Weights of a small mixture-of-experts language model, trained from scratch on English Wikipedia.
Training: a variant of Adam for the experts, 4682 steps.
Below are experts of layer 8 (counted from 0) of a mixture-of-experts language model. Rows are named router (the router's row for the expert), up (a neuron's input weights, with its number) and show model dimensions 0-255. Each number is 128 + 24 x the weight over its row's rms, rounded and kept within 0 to 255. Numbers have three digits each.
After each expert's rows: a language model's description of what the expert responds to; "mostly gets" lists some tokens that are sent to it at least half of the time. This comes from a sample of Wikipedia text that the model never trained on.

# expert 6
router:131082152137163168184129149146107126111121099143127116164109109173157141133122087082134126136090137151105110115090104129088203087132131109103100126090106146135132114156167149099124119134165114085174150140126113162138157158103104145109138142075142092088127125125129118152129162128086126120165151133133135120108123119147119168121150118134149120151136124149147123104127145138194165081157155169140129147134122120133124103145174110157087111118131193141122124137133151147090124123108117140123105137186157121123112161127114116134139143127118122124109175131114115116105096145125118132098145155137099129122135131117149085128129121110152119136141133163159099124190136138108133178122114126132113106134179111103125096134107136112083161105135141169132137150146062118135112155118103
up0:124128102143149104155147135156132132098152118186139116107143117132102129159091116118135118115087141123142103138148092088073139108164160100113067133100140127142154075126145125140152139159127122113095135138135105153162135110129086130135127110130127092111150143116114139115158102141145112156091123129151198139126136109172137157095136145099138127143121132095134120120158128138106134101115145192126171137148130168142074112097133099122113116151142162118108160099170137142099131171125149090151135138157115135128122119152109107166115125142163125112134100123136126139149134135159135140104107151119141170115116110143108122124076133123136119116145106112087112107127139128131149130172118156155109138129140153126074124119143146128132167162157136166163089160149099119098107178142115
up1:106141099138105107146134155173090167104093127163139163116162089153144141143161112127156135129126139085111084116102119101131118102152114132148180166123174133149132131110145137125095110124163169148090153124107114168167140140138107156153130136124132146134106119118130149158139117115145136114109101136125087098082124131094099146114125163112130123171137120118116109118092158127161132118125141136098171155112143101138138120110122152146089109137102105098104105102155144149095137140124117109155108116130153108120158144161094116142179119109129123075150131110133108126162141108163145084136156156110127152150149135130135131115123125096143119098138112103163125075067145120146141101104148119141131084165135086125144096114148102076094119128135161178135147136161127156126091145113132
up2:178138100141116107099103111121126145148133051160103132118136110156149075142081094147134093150096094106127161182132104088124157132087155074137122098135141109126125055136130100126134096128123141098130121138097130143112070134121079111146078144162128136132099111135094060100143164128133125146134119136127101097143138134139114111136113145146120134156118096088134119146145148145129161121112086145102162115100171126129095178135114101130133131122137080135133161138112135161115125115144155127179124121148123054158121128122118124118131148160205173118138066149130142117116156134111132138165127122154094151115113146160133106100102126110136121107100151141106135104105113135154152112147129108132145092146167117129073155137065170144117159100113095171169110130173144115094130143147124
up3:129140101148117125101119128121133154118132139159139121149136135087140102113151101105118086111168129140165089145130124084134133107128147142120111135123100128128173109133120171113119128100112105087157151185156138174109141144103136161111142122120121146137155110138124159129144112115090119111126154075117159177096100170190115151070161117102116120135119088182136091094058139081131100149087138106139128160115154124148091152116132152145107124120103137104089164115113115118134085147167169066110155152127162105125147117110115110113111062157120121137145162098088111138122125133124114137142093115099141119118138158159140133118112124142181114153121163100101137161132112131144084149109053124092141139142099140118096154130130107116146155091121096088091109132154101140086119152125128
up4:122117077120135099148139173148143125152146108119144092149138138143149127151139118202128124140125159134170147089161134129160165131118117124138085144109167084156100117128168122113135150105125121081127137173118161145154122141109083132092108120143141168165155146118147150088069098095125112129105137130140179139102150133151150106142125156108111079124161109127132107104142133153165132129140159117132143120116117193154130113069163143137145104147176183168066177123126161110116103153101123100147130135099100113113092131134134127119083175124109134135133123125130139133123094138127153084121111151097115110081116136162080130103121125136142087152137158132098096089180107108158085092155125153159160168130192098118108126135146137138117110136118139183128135099111157153085116133119126
Description: Final digits of birth years and dates after 199 or 200, Latin genus or species endings like -ia, -os, and rare non-Latin bytes.
mostly gets: " =\n\n", "aeus", " Animalia", "ella", "atus", "ensis"

# expert 3
router:153150112156140107107083085123138163064150083154113124093165150136137132128120111098137173112105105122148112121146098137079171169161150113126113174110109189130129142174137140120154119089135098141132124136138161108150132144163156125149160144158107156105153123116117157175146153142133108075098140139121154165157133149125154157126136095167122099153139146146128065153110136099123148136136115133136149143125179134125063118121114119140136161120121123145104121121134125111097130124123121109093144108132142135121108145098124151168109144135123122147202143125149122108142115108132097117140172113132145150143174137137119174076134108134132103135138148128136134120114153141100115145126113136119112121107143122080098098180154126152114126109150159136114096125132143138109102154101126
up0:141146130155136115110124119088126129117096132108150117139118114117117106127141152120103093083130097135145113088070148110144099128125116151197098136093129174125134126140121116135127131105102144099132151092134145170159095140110114101134096128120119102154165133134114137128120157120131115141186157129108102098113127135138096138121115130182133142130141167187106136113141119128103132107126111160105149143132083142146158127154131112139149204129111168177109112123128150129135135129123125157121076123155106083114137149156041178174109104136140148149137144160148095148159126116120161115148121120107126104135118212138169159205074176169159148132106099149125104125123145117151147122071111121085119167090148136116163138114125125151135112115105136123086126104132149170156115064142091
up1:162134132147137151104118133143142158095136076113140098136101108106119108082126095161124142090176126140132144109136163122156106144105140120103099110151111171125127110119110127150118114116120110092091159166102116131173123163126146172111089159088138132134146153102111188124107105186126112126146133124158118148170132166157115120145154144131124108172117091145149089155111170140130125150165149150117113116110085130115110127145097145160139151101149151147114117120132168103151096127100111131067144154148142123121112121135082117105153126136104152145143140092127108170132134118112093131108180105103193126139128113111144111159121160093131086176134105136104120136130114132127162137132119133159106167133123119118137127143144112165085103098123151143141134117142124166146151132132131
up2:160125133134114111115115133116179146157106115130098107132133124082153102150098147095146156128133130146150104163125113100122117120117127109157126111125132107115101096137154148159137161099172096112073148164153145167135100132116113143099115150100145148165117147105113163114114129136131118099074142143119184116108131140148160140146122093199148119139093141115098095182147114151093102133122135113098137147093122128158111114134166134131103171089103123103114156122168111144117134111144147118140185146119171120142149161100102129126118130114108167125135160120079133082131183109101142175154122163093161168114069149135131109123092137107144111171098103105123118176150132132153098132132128155147143137142177115110141147146149131114146121067116154139135121152112143126111134143043167
up3:159117119171119151122087137078136121135133161132135122102142093176093136136121129162112143162135141134117094139140108130099129136121120120162148141089141129097129133117125163125080135116130164135093168160123113086167112143143114169108099111120111081115094135165135122131123128105084075113140150121131094076194112128109124132143133143110100104129116108082112180201097119101102150153166126150163173145116126168140116125112129087126117104115137112126135116144153123151106142142118126131108112143135100133141135129137140134104112130204110132109139118135151139136145197121116107146141065107105123128137151114168145160118088110093095127156134107090062106168120140163126109105095136144156150108091156109145094160120098156173132137080124141126117147153167141182100123135162122
up4:138139123123130092100101127113164179156143111116087129124130105138130082113124122122121135070171143169084110091097103076132136070101107118135124112099138131190132151137101155126122109111126126122112150095125179125147162100152102130136114128161101124154177130126111108130163198148132123131150139173148121144120091148130164110155118163137121140132129106117173134100157112130118141110118087180184151181096132085119117143149110102093126151144132160159098127133149127112111153147155112099150138144137174150155131179124118143156170129157113163095108120125121135119166158112121105121106152103108109120145088142133120101133128136184190108125096117159126104125126107170106175122184117168124130113128136121129071140138110137121132120101165138122092144138129168142138099122145093
Description: Pipe separators, header words and blank cells in wiki tables and semicolon field lists, such as Votes, Name, Label; also closing quotation marks.
mostly gets: "\"", ".\"", "See", "|---|---|---|---|---|\n", "|---|---|---|---|---|---|\n", " Votes"

# expert 0
router:166120117143124098132139117135106167103128160118100144142108143107115138148118106148160137121131118117158136120127143119111161144121119145133100105079150091133137078115105092135131119118133138144106106139119137179148139159100131153125173124139107102159128135112107121125164064135096142123112132190128205122150091111143130143126104132127167097129123150150135119166128146146168131079168137131113156141106162122130117104093110105152098154124112113099143137134085128150167142117139094101137134078131113121128109144092124149174139142152153132144164165102128158106154168105127137076096154122136076172122144155117106146141111120135128149095139117121130091154180120174097138163135093195152101115108120141121111138139069134105135134110141133100106141136135156157136127119119114
up0:135118116154124145131098117115135104117118082165114139128099097132155127157087136127112117155130141094123115118094104082119144113094129153102168145105126127105160108110124091149115130109118135125118142135180086182203115122135097152110130108126137070135126138135122151119155097075116172149137127103118157173181157112123102132096098133105167131109106148133133123107123123138140133131121188159104122124115178132150167121094111073122108176102109145093094132148099149184115106151133147081142159116153143069148134124131123138160122151093126115134133159116137128080107114142133128144150139119159134142145164193115155109092148135143165110123103146133108163130113081110120158133128120116152166072113099106075108113122126145136160133134111158133106136136103091140149111146138103
up1:098121097115142165127130165166140122116123111135161116137117122118095161099146135132165083124117147129137138085148136094104148138134106098154140163133118179103137124110151138123125163102124113129106157153107124149195167190131109119127146161135127101103141105108073082082135114113124156169121164120144143176123114121151122169076119130129159116137089117119135141094118154121153118100153150172148121153150149132098107136132102157149116129130127118107094121154079106165100160122109141161101104124139143130123108175133153143143141091111149135120144161131125103164182121088131103161122132089095094122120168139093167145113134151150151154112151092142136121112103109109146125072120146139143126097105137169110133144137149091131110210132104153135153106156147093125125130156120070
up2:134094121121136120130137163121143190124081155151150092154146112183125098093141115093154144079130113150119177107099142113096181099132141138139095139135077114131139109105156174133130111154094146067103150162100096145147099141154131164143119170132101115119125133099109097112101138148177118124129118132153132112075119133175136160129130087114100116135160134139151106130109125142160121128128079132164170160148131093157133121170123132173051137123131132116086106194145103111111119118114155130105102121125099101128072115122121110134110115165117143136140136115121101108150090112118094095123154136101108154109150142153099142127129142070121106115133128174112131125145105083158148120116099103155125085118186147057106141189165141141139182139131160112095141152125111109116132150154102
up3:070147132144134134131139136089116162138124176164123143129138125093126116115122119102127098129138124139128122124106139110032118111148120088136160107149178122147110134102157139115129111094112103104130117143158109135146095172126137124117112134109060160112109157106128115100130114187152148125160129126145138154144077113148122174133150114165166132110126147157155126125192149127154137120124135104130121126104088137150139117140131153130154120121159133113124166162101137104144106160132133119118101107149191135150151150132114099140145159163135150130154148123109143126116127125134146084151108137134149155070150125146143090138140113121086155165116114154105156106108136138113127142125120131116160156088129157117120130148188135111152107135130126100096126130132096130105116135131107
up4:117129151146122130077136121171150176134071129123181126149144128157168135122176137145155108119125169143173119138128115125129146112139147151126120135119162135127155121121145170140104132119076133090144137138116139137135195130089113158068125141094105134147093118139121118161148164130118121161155122199113149143123120130119152127138135127149107095104115170139108159086138100097080150144124208139100151116113105119137146089109127144096089143126094154121115080091098148103108125140180112145096155098144152152176131149184114135100116143114143161151127191114160090126135134144083122090078120108100165119160127139137102107166172117106101108146109149110105115142161076126124137160108087151134165127164121116109144098136127095111121149110154143160142089142125137126102163184132121
Description: Prepositions like on, over, about, under; nationality and place adjectives (American, British, San); and foreign-name fragments such as des, par.
mostly gets: " on", " On", " other", " de", " about", " over"

# expert 4
router:147138092137148114129158130146157125120118129164136088134110122082129128164117173094150097076117162133151135098128123096117124094089134134124114100108138118156127143165116091148111117134073102128116119113163132174124118139094126107096118155132095135127158130072098154094168103164132113105151138148142200134137174147161133139102093075158114103104130127134154127091145135117096122093092159170112145158124129093112117165094140143154086095112150144110134125153088112126100123141101090131121121080134159084170136134123121101135178103163128130134129145144160160103137118134111101102108125125102132113121104121137090084154141138112150130110116112138097114055120100115129097141180077164106101118121168122124135123160102095116106132103140170141143121144098120144110115122138088
up0:136110089119119157145089122130148155138138114127159098111101138120153122136160140126148112146143118133186138136103144133167156128147138113099122139103117143138158092118094139143144140144122072094115140136151141160178105144091108170124108119134134121153095152104130132151097140168130155157132149118114130091115168155180161147086119164122130112128141137132115105110115106062108082149146153097096112176094105136144092137112117127126093119117144162124153133103099140134134108124120121112087159094131133129083170124118122170103144134123139131141155128127161140143095139136110192122132142162138115112134144116148151142119106130126072111189163160145110127133152055120111132123134129136094143078110076158143100132107167105104147091099130166103127135113145116140153104135139098
up1:153126140132129123124120155132145152112133130164101110101134088157123143178124108140125160148085197142126134125106113160154130118119139067108127095107128114178132108140180126166119169135156098131115108144124190122164110125105156158115106123135112144113091154122129131118173123132102114077149139078128104148120177157124133104122143137101140138148119105102112128143099137098132130145148116122162141157125138149125122104102110101129127129122150113147148123134154167160144133117115102150129135122125150122120171132166098133140139125141142114105145128121127164137151143116134120118084118097123115127185120155149149145111140105144168151157157164182115136114109109188063107176118132104146113127111101144122130084108073142145106130108093095151130129151145158153057180128115094
up2:124164164154127132115117163165166166118176108141158098103107088120138123099118113123137169099138160129126142120124132093103172125136140137164115119115125123078135089129099092106092148074100125128148108149097122158122089105112103138109121124130154113157152150139164159110152136129168150083132152149158127116139140110152135136099131163090133161127095153148159152147112126134161160141133140103047146104111130084111134123102126156134091118159134097129130122149089141111123105115114117083136194101095143135104093130160127108070139122157136132133108133116155115108133127136098146100108145111152154142130121117139200073157125142158114121067066088115126130114165095105085156098117079140152161129151118115102129126125117111106124101149107152143121154097166136158120094120127138
up3:144140106133145108149043092127086143107100134103108116118155140149115094141089099117103110139137124121142117149078128114083127108144110145130123113129153150132096104114132164164126140107138117096139109137128092147119140149105133100107136118130101116151148121111085145150197157096146153183106115123169141124107123163154117108107151132100105147132141141149124111171140181185139140147114105160126144175078143152118108147129128132142093158135107138099143128135162123087159122113115128151092155093178177151109141130104147123126158119163199132147118134114178090109154157159180135149136180142139160157107113145139121183137150137160119140124142127123112136135141114141114115108095130113168166130121158135133131140111111115078109132096105146133166128122133129139116132107112167
up4:125129117142123128099119097122158100135140123179094103165115122090131110159154117141117088150106128114092130140163148129145164135168188062178133112111105135152133080113129099124048154111143156082120098129136119092138128170134150153125161132168093125113151149106129137119151162182113143093137126158127126148118165096127095196121141130121143137113100131125135103111130106098148122166136140117108140158151116121167071162076129094171115152113127127126126120134128132139071105091133113100130134088177127112106106148107127169177137102140155096103127073079121141129167125161131090059149147082138166140126155139147107119119142123137116163130119192125140116115140116135114098130129091147128129136112102110137120120131136147062106104149168141177114131143112173090106136177147113
Description: Commas, conjunctions and prepositions joining clauses mid-sentence in prose, such as and, but, to, of, by, after, while.
mostly gets: " but", " to", " after", " when", " and", " with"

# expert 7
router:128081093143128145134088104127141142114117125132124138147114155143166126159123151096114132155091124120097156111065099113136104114128132139125130110122128143131145097115143119124114114130122139178116126105113135141117157133122126131134139148130146102140142143099134148149104063139149183111127151135185130179171132122151113139108126099121137137129122158088119089129170153117116084113136121114162143127134159113113140140104143145137140152113143078184138137094158120128143157115102099156088148091145175090111147141146126130158120161110145179116160104153173129078114138119095162113127118147134057127096171156157084124138120110150120186103147168139130107154132098159093107161140135146150114115143137127144074150109141098114116189128150146092126103136155109153119129131138100
up0:133116121142157139157136096147132150133081115131155128138069101166130156131165117118127082122089103114125158154125116112110116098133157150181089120119132122135106127146139117087131145093118141131139136099097123181102208118123101121108106122090133137127172100107107134129090143116130104133119119169125123130107118167147153183181147124151105111123140117144153128145106166106118102108080092106148159147113119119113114094169108118167142134106153131146124139148164131151143169097151158155112128119118107126107150163117137129127125161137136134113125142098116162146140138106140128149146143162103142118134147120167150145140126113103132091118117092121080102169111178126119100134119104161116158135120127092139153138137148119119136115101134152140122153113137119133099094120143108
up1:124082118120114117159164176115134111130120153139109078125164125109102149126144140126122128113126111113151170144148187131134170119105136171120149209148112111146113140120118159124074153143123142123117120147129147108127101167125139124113134144148115134112093111124126144134163154134111135091117137147101181128136167139125167141080123154135135123117124089086136124131109129107131100122094105109119111143111086107143122140149106117113146120119177163143144127109120149103087059167082109100106159090088160118086102106158112082081116098134108123122125119141108175140114159170152121124139109126107152158142145124163118135156122171074203085124133117110102161157137101148116149132144126130134130127138139116135167122133141145128150107073122134165159129163148106144133151110134115
up2:144166149118125128111136136115109156110093134125136100196133104098162121091108117146163119126114115095159158105136135112134143084107115160101135137131105152117111108108189095115162151083086087113130125103100137151111122142128089138100095112143128171150098134149119138152100162113136139106115143135095127110077107167144176161153149169131139113172144141124112132186127156159125138146126135099129136149105157082138142093138123141108084122137086151154088216118162085078148142154115093115143166125123118088142117116146115159115144110162144129133120133136128124145122151131113124143108133123182143128174148137124126143127103138134139078077119121107158161114108098129136091124178086159169142096132127066118108119141148138100134151126131136118096108141159114153152093144101127
up3:136128111149120104160119156102173108113115140132144130115160137141147113147112108098151117138136164139122118107144091124087101109151128146178142163133146147138121134135187090133098117127117141109141172128151169136151184133133113142102122110125118077085119124107147125157147098134131160110129125152142116115115149136147144146118146134115171110155155125128074113120115131104134152117119106137095166143170113174132101128138101123159124111124121121123151174140108117147109177147144136167106117114149121126104131099117143081154133186119126157104122120111175141166191166137156122140133145081136139101139149147158123173133097146155114107100161134138072109131129147144115134131167117152153145129141159139133099092132130105156125165163101098116056111144166136139093081169115200
up4:114135106134137136171128127116101121120145115167160064120106142181123155154095067122127106160142090115117117133128147113115144156153098179105138139097125122127120135116154152115096152147151163115137169123114118176144097153114125164186123135106140065131121118116113164176129116148112159153097115140137129156136193136149119123086162136168114106157163128096102076074146125163098144097152122104118166195152105151129114173111129132159139166094181155148122145145141151133121144171118111104125154111174175139146124103096117105106121157129119170117108103125139180155121106119141150145140146131123099130138123176157091128138080128089150086143131161142122109185121158111078129116137130115119116127116129123141108171115133137146131137111137116141126114144121131141095138111094131
Description: Forms of be and auxiliaries in census and statistics sentences, such as were, are, been, has; plus pipes and numbers in data tables.
mostly gets: " were", " are", " be", " have", " can", " −"

# expert 1
router:130095132131144080144141143114105139151168114164126159113124099129129111146140116114155168116080122126093097104112093096091141122103117146143133187100132111136116130143153112128142076136170133130118145127141108153115162143142096110115162143104132106125150172109109118152162136137090124148138143127157153163118136140125115148139130156117180094135100080154102116086125159147144098081141138142120106133151134118151130166118110117125116136091157105076088119120073111131107093135152123118115120129128115128121108143140108094109132137153129179112132099106146141095139152116139121114129140137138109142116182114142095195145092166147093152107091123114131086147182100165126108126123086151114170117119147116092076150143164121094135170120105134156131119154182127173109156132124123
up0:167126112136154140073148113142139146133124132150138135177165101139124147087131155153118131121106129136110145135109103098091142100139126101155119122176104128160091147119140073155086101134131125108135123103127118079116164131177107164092112095106135152113092176155106134090111134143119146119094167106118177139136122130121129113157142139109134149176105145116121145178149101107151131141128182145147126145099140135138132117149128095157121170128117126120136135137084116116133099116136167140141044133117124082131110190104126164135098115110144090114116134123126118115177133112136135154122140104092172124159105135106129107122143147151119144144142133133089092111118113171124119136125075084134151163091134143123111118148152137134132147089112170155169145120121159137105134089147124
up1:131142116126126106146122133136113151136104104144174112094101117122127095123137101095149110166142145096096178113146097105114109142091099095190142133085135103135128125152124069110103099099162162081116149106113161148129128121106131105151121133095083113135128163147144132116125073117136164163110142112131103120153149133139097160156079129146151132107088177151120113125111140105143144116107115132116141149160095106124108096149107074129110157083153134103082180170109123170142150116126114156161150144156107105141123128112111113145116142139137123125123121141097156141151142084148106127112122147154140136152152158151134138152117100113165113169137128167146109118109121139138098112148111154096112110130141101105087090121165111141141151153076101105106131120160153128122082145113115
up2:138100139155127118118135129125125108115156147106136137149149136100132149146146197133113094065145161146101146092100108116132153104116107142107094110147142131137085113080148160123106161136121083116135113116117148098152177146080116122091118127093115151131166166108134135111153113172124154141172115141127168128123105167121131172123143134126111135152140112141155138154136166151136105119158114144094156125124142145134102148122142120160121155135119115127115173129139200102166114095096152117123097158150147128100142178118139154093097154123116099136140118110163084160108112120128161115118160108107136141119146109120108160157114113147102136119138092142135123118146183119141135156075117115144130123114166179114086139156114123174109139085089094142122127162128160080155089117117156
up3:159127118132136127154115099097110117128124114101148157135120143167117118146127116120151099088142097191113126100068145094112162129146093135125129110077158138149122119127146092140163155118127109116137147163093172132142139097135118137122145125148114146121151171120101114136118138121147113151123160138127146149151125202116126153136088068157113078135139125115140100148140143117110202141109155104149110121095149095160122104141168117180117162105094146135154168132124136092114099124140145129127127104110117098162107146073098168141157107145112128117099136105163104148133096133154108138117135114122122151141122149155115147159158134133072084120123137093127115140123121044123083131127148123154140123094119164092144135161069137142132123114115120142128135115116119147124116124138105
up4:137148119118120141164156076167134139116130140197126132171143164121159106132130119087172111142121172120093134131135188080102131163153091142092134185125119123133168145152166119151141091126141148057115146138172080098153124114138103148139121107106113128125112130123113099155119132133166084092085141137118135152140130114152149156106117135114099088145098106129120144122146134134173135115121175159102147138104183074116133099152144132155116182136134130133135119132085171159136055140114103128161111152114118128162123119133086161130136130135143135134107144103175098106108141107117141168120075142111097134138144140116159101131125188107102139123155125098134172095122083120110150155107114145113136153095135163133135111119098070151144150091106121131119157138172120115110145141121127
Description: Past-tense career verbs after was, he or had in biographies, such as named, called, released, transferred, worked; also sentence-final periods.
mostly gets: " part", " announced", " named", " worked", " released", " considered"

# expert 2
router:152126136142163144153116152183139131130133120124129110145119071128141078139151107134160145113110126164132130132130142152150151122136132095152158144146129110164131071081138104125118135093176128138132164135134069111139129138128127184102087099132132135108099129159068151142157156125110127131115151127123082121136140123114148115136110114152141115111114148117118146123140114186094138119174122106165105148107153153193161105101160106129161148105142100119123135093176140145120122146077149142147138157133115117140094117134106106115078140120129148134085094092130170137119099147153157167104157111101135121140130138152170146116134146096160127123118099173107126125127137148118137132137151089124161139078121126117100111097163087111165130098098140131124117133126150135124092154110141
up0:139145101124132107153152114144138143158133102152131119112151107124142105154104095119129106110114159113117143110129108150125119144147139119160110136136126113173129140097156149134138127076135113125129187167092166112130123148153095156141151116132145148130117116132100124111101113128152114101107118140156094134168109111134131132113128099135122151137153123140174099122136169108127130128144116161150133123116140110166113188126139152133163151086136145142123145124148091129140105126108104135143134120126123115129066158134109120135144118132124130079147110133147138116104135106133144141087118137081127146109135162133122177126139136089144114120156164105117144112152132146111106165164123149107165084101101127090137099096151118120159105109137142082153112124158146122099150137122124
up1:103090139179126119122125111145153132140109132132147109128144110124146131137130129112126126101126166112100179097087125163115118165134125179090159111169114103133151125138180095119111093153118103155105119151112117102107173123125081103132107139096156104116182098109126120114080128134127153086107149102132105152138176135082141110132107116167114101123110164130113151135086117125161116136148131139161109128123101110142108103109117121130136170116131138169125145075166160103101121174101111172147110145164121123116099100124138143149117106100117151132159122152148170108134134111154089118141084135124128091168157155146118140130106130129149148113101121167137102113153118122144117129174138099192162125111160144148134128125140121129105130120102085101107138134160159168128136127183126
up2:116097137166158126121097112096084148112087139086144145086137141167135122104116096134161125158115130099098147065120141135144148137125093117115139187136158110124125160110160171172129149105115101126111104103126117103124091124110121119118167098144112106158149148121101089123170127168128160128156130132124112109177100113111135101118095117141140131128147140147108118092161097146141159068162168168141157152075152107150101099121148157111130174190084134165127153104166118134134141130089126146128130117138150127148090111119119118132143184118078128091180121110149143090155131077148110141074129092126130168096128086168121118105097137103091114167150103138126140151191132165135136120126122114119128096128139112138113115145121134128138131111121108115137107137164123146138117159168108
up3:128126144174116091168103132106094134134113131134119113120117092149180124126144120098179143134148163140126083095124140138109178103131132152122163113112140145161138094148097143094116169126124086120103142112116109111162167117152136147108103151099094147121149159139119110202098161148168093137125135147144115114104094141122114109117123130159077109149122117133112082115171147107133112121145130093109123142114117160125155097131118114129141144136069176199170115074153133111153129134195098128155108157125117124117092134171120135107110145126113154133135140155131105118159119081121127153162134130058142138131140119160145134099141155118143147163127147158126154116158127160135172112129119131141158121097148128129120147155117112111102105101148129132115180135145125182125148148090110
up4:142157141112113138091135128100136146127145129141142105152093108089124085154136100115130150145093154089115133127121145124110169144080139094141132145099122089128154100094153106087141138121094107152119117160168128155149121151154137156114118116156165140139109136132123129123117117092132119134123164149135092191123135127118147124096138182127079124167143134125128146099103121085073131128124147134095124136139167091149156140103087182112122188111146133128097166154147130167108105134103117103129155126131147148148120133122063124150140107140107125067132146122110123100116155125122143130124132100116127152085120142184174141175122128109156093123090201143101165138110126142117137121178138172109144093142124124092123137172166117111114108121125133112126070122159137087133115158070120
Description: Field labels, line-initial dashes and spacing in infobox and taxobox lists, such as Location, Coordinates, Binomial, Phylum, and coordinate marks ″N.
mostly gets: "″W", " Coordinates", "″N", " Website", "Scientific", " Clade"

# expert 5
router:147089099154177116153084138143139146100130111141108135133096130148129117159140115097122142092058148165132135122119117117125151132121159098127103165094133149126097129139142120078097138121172136127112137115129131174126132162086135124122152142129105126133147163116094188138166144123135120100129177154134147148164170117116124149111119124113146105165124159113109129167136134161143122081165140159125139140112158146149116107109109124137095136113136124104120125144089086116088163108089067138090120104124161130158145160138096158165111141127168122164128163096159193101116140132153099085091164120144094129141154121129103119117116148102134128108151146118102059138169119114097127145128118130130106144091146124140106117150095124126130146114164151129124120145127128175131116135156117
up0:130127124151190124137122111149150115155111126129112121176102103094129131130130152133080123118163134170170118110146127118134155181113165126140098136107153138146131109092109158142103133113146093110146131128083123133126109174119101108157117089129108149161128109138159135107099134132153148122125136128139148151132139110182136133162128134174136186142141130110130142110112138133138113087105131105137141143121169084104106142127141149147180170121149111156083130120136146165126092157117090111121164120142130121134081133143096139145134122165138099139116155136162166116082151171157144136146089065129109135138115134145067130097083116112160072072112120136119124143095139144107161135095137124161171134119132119121147127119170109109141153113088166173123141107123151155106121125109087
up1:160130104113148116102089135161135111093118148095159131098110089135152159106175124103097110114132146144132090133132086107141105083189120147115073139127138150154116126183130100137066147111093142117096136133115159170149103169115108154128131111125109118109133114116068136126160154101136142119122137157125095114138143105190108122126114116135146110137111145120117126077114094161097131117161151134115136118116189118145138095127119100134115130140134108137169150114085134116113145139133121156140108101108189125147124136196086144155134136120142115111117122070201155110120168156185106159135135082116154113129113120127121157113150123108105125095159117140153117106134075120085128148162141166126124135137101121106131125120092120116143108114103095112147144109128144144099116127074111
up2:107103104106146175147111158132097151159145090162170120090165108149125133130162145119197117126112144110124118096156141150133145131093129130105143139070136115129119136104118156077157120147155142127122177128101091122131115125142119155140099180136123110129153117176127095136116123119134124160137159104110107120132122145120096126158116129123129156147078080137120133121117124065139113134140171116181120121148146082126114106118081146114104140132146127138132183168121087169121119141124137098146108106111100105138098129123144129124116093141147151138155154109148090165127136115172140100072149141126126121111131147145156127144087117172105165108120102115114105132154092123136134113168108114100123115147141077135127116113165112136125154109123160129145100115145082142120136151142108
up3:131114065144096148106126109088155135130089107144148119088085133134115151122184172132139152102117126102154104116087123176122112119134143179190148159113123123119164147165130120122148139130132131131106170153127131173152136163116137136126134144137140096104094140139146109107091099080113126118148138147133126136132152125112094145124087105163118101141147150134111119118152120097144153144130126140133117099114172141126161102079077142148140144146160148138128152104074121130119129135145135137136058118157116124134127127106106111126140119130091154118141171098166110130137117136169114108091119067117145089162135141136170134198099104144102167132130175141128130127121141155116111181138111111146137136087123115114167099103104111153139190099128140137122146090111137120085117129129107
up4:149103125159129093139147143135168125123162138153127103117139096119125118122125135097135111110114100145161131112178099096090151126085114108112080096113092157184128104104186126103135115109151113123130166158117135160149135116105145108133146172094140129108085151129120098108134130130171135108142131134141163127097115176129140107130161142157121134109127149117162092154098159144146089140131112116123136177109141144121162114101129159117137129151114115134121131111102152147162106139109092113101149139124140128132138146123084058098143111116192131158137167122141106123100162144094137092111112159111121154126123139125108111058129128108189112097103126131125122131157125107133101104171064137100110082123151118156143153183139113115125138100136109131134125130126138120129141170124114
Description: Nouns right after the or of and subject pronouns in running prose, such as amount, way, practices, damage, they, it.
mostly gets: " south", " you", " way", " fire", " north", " God"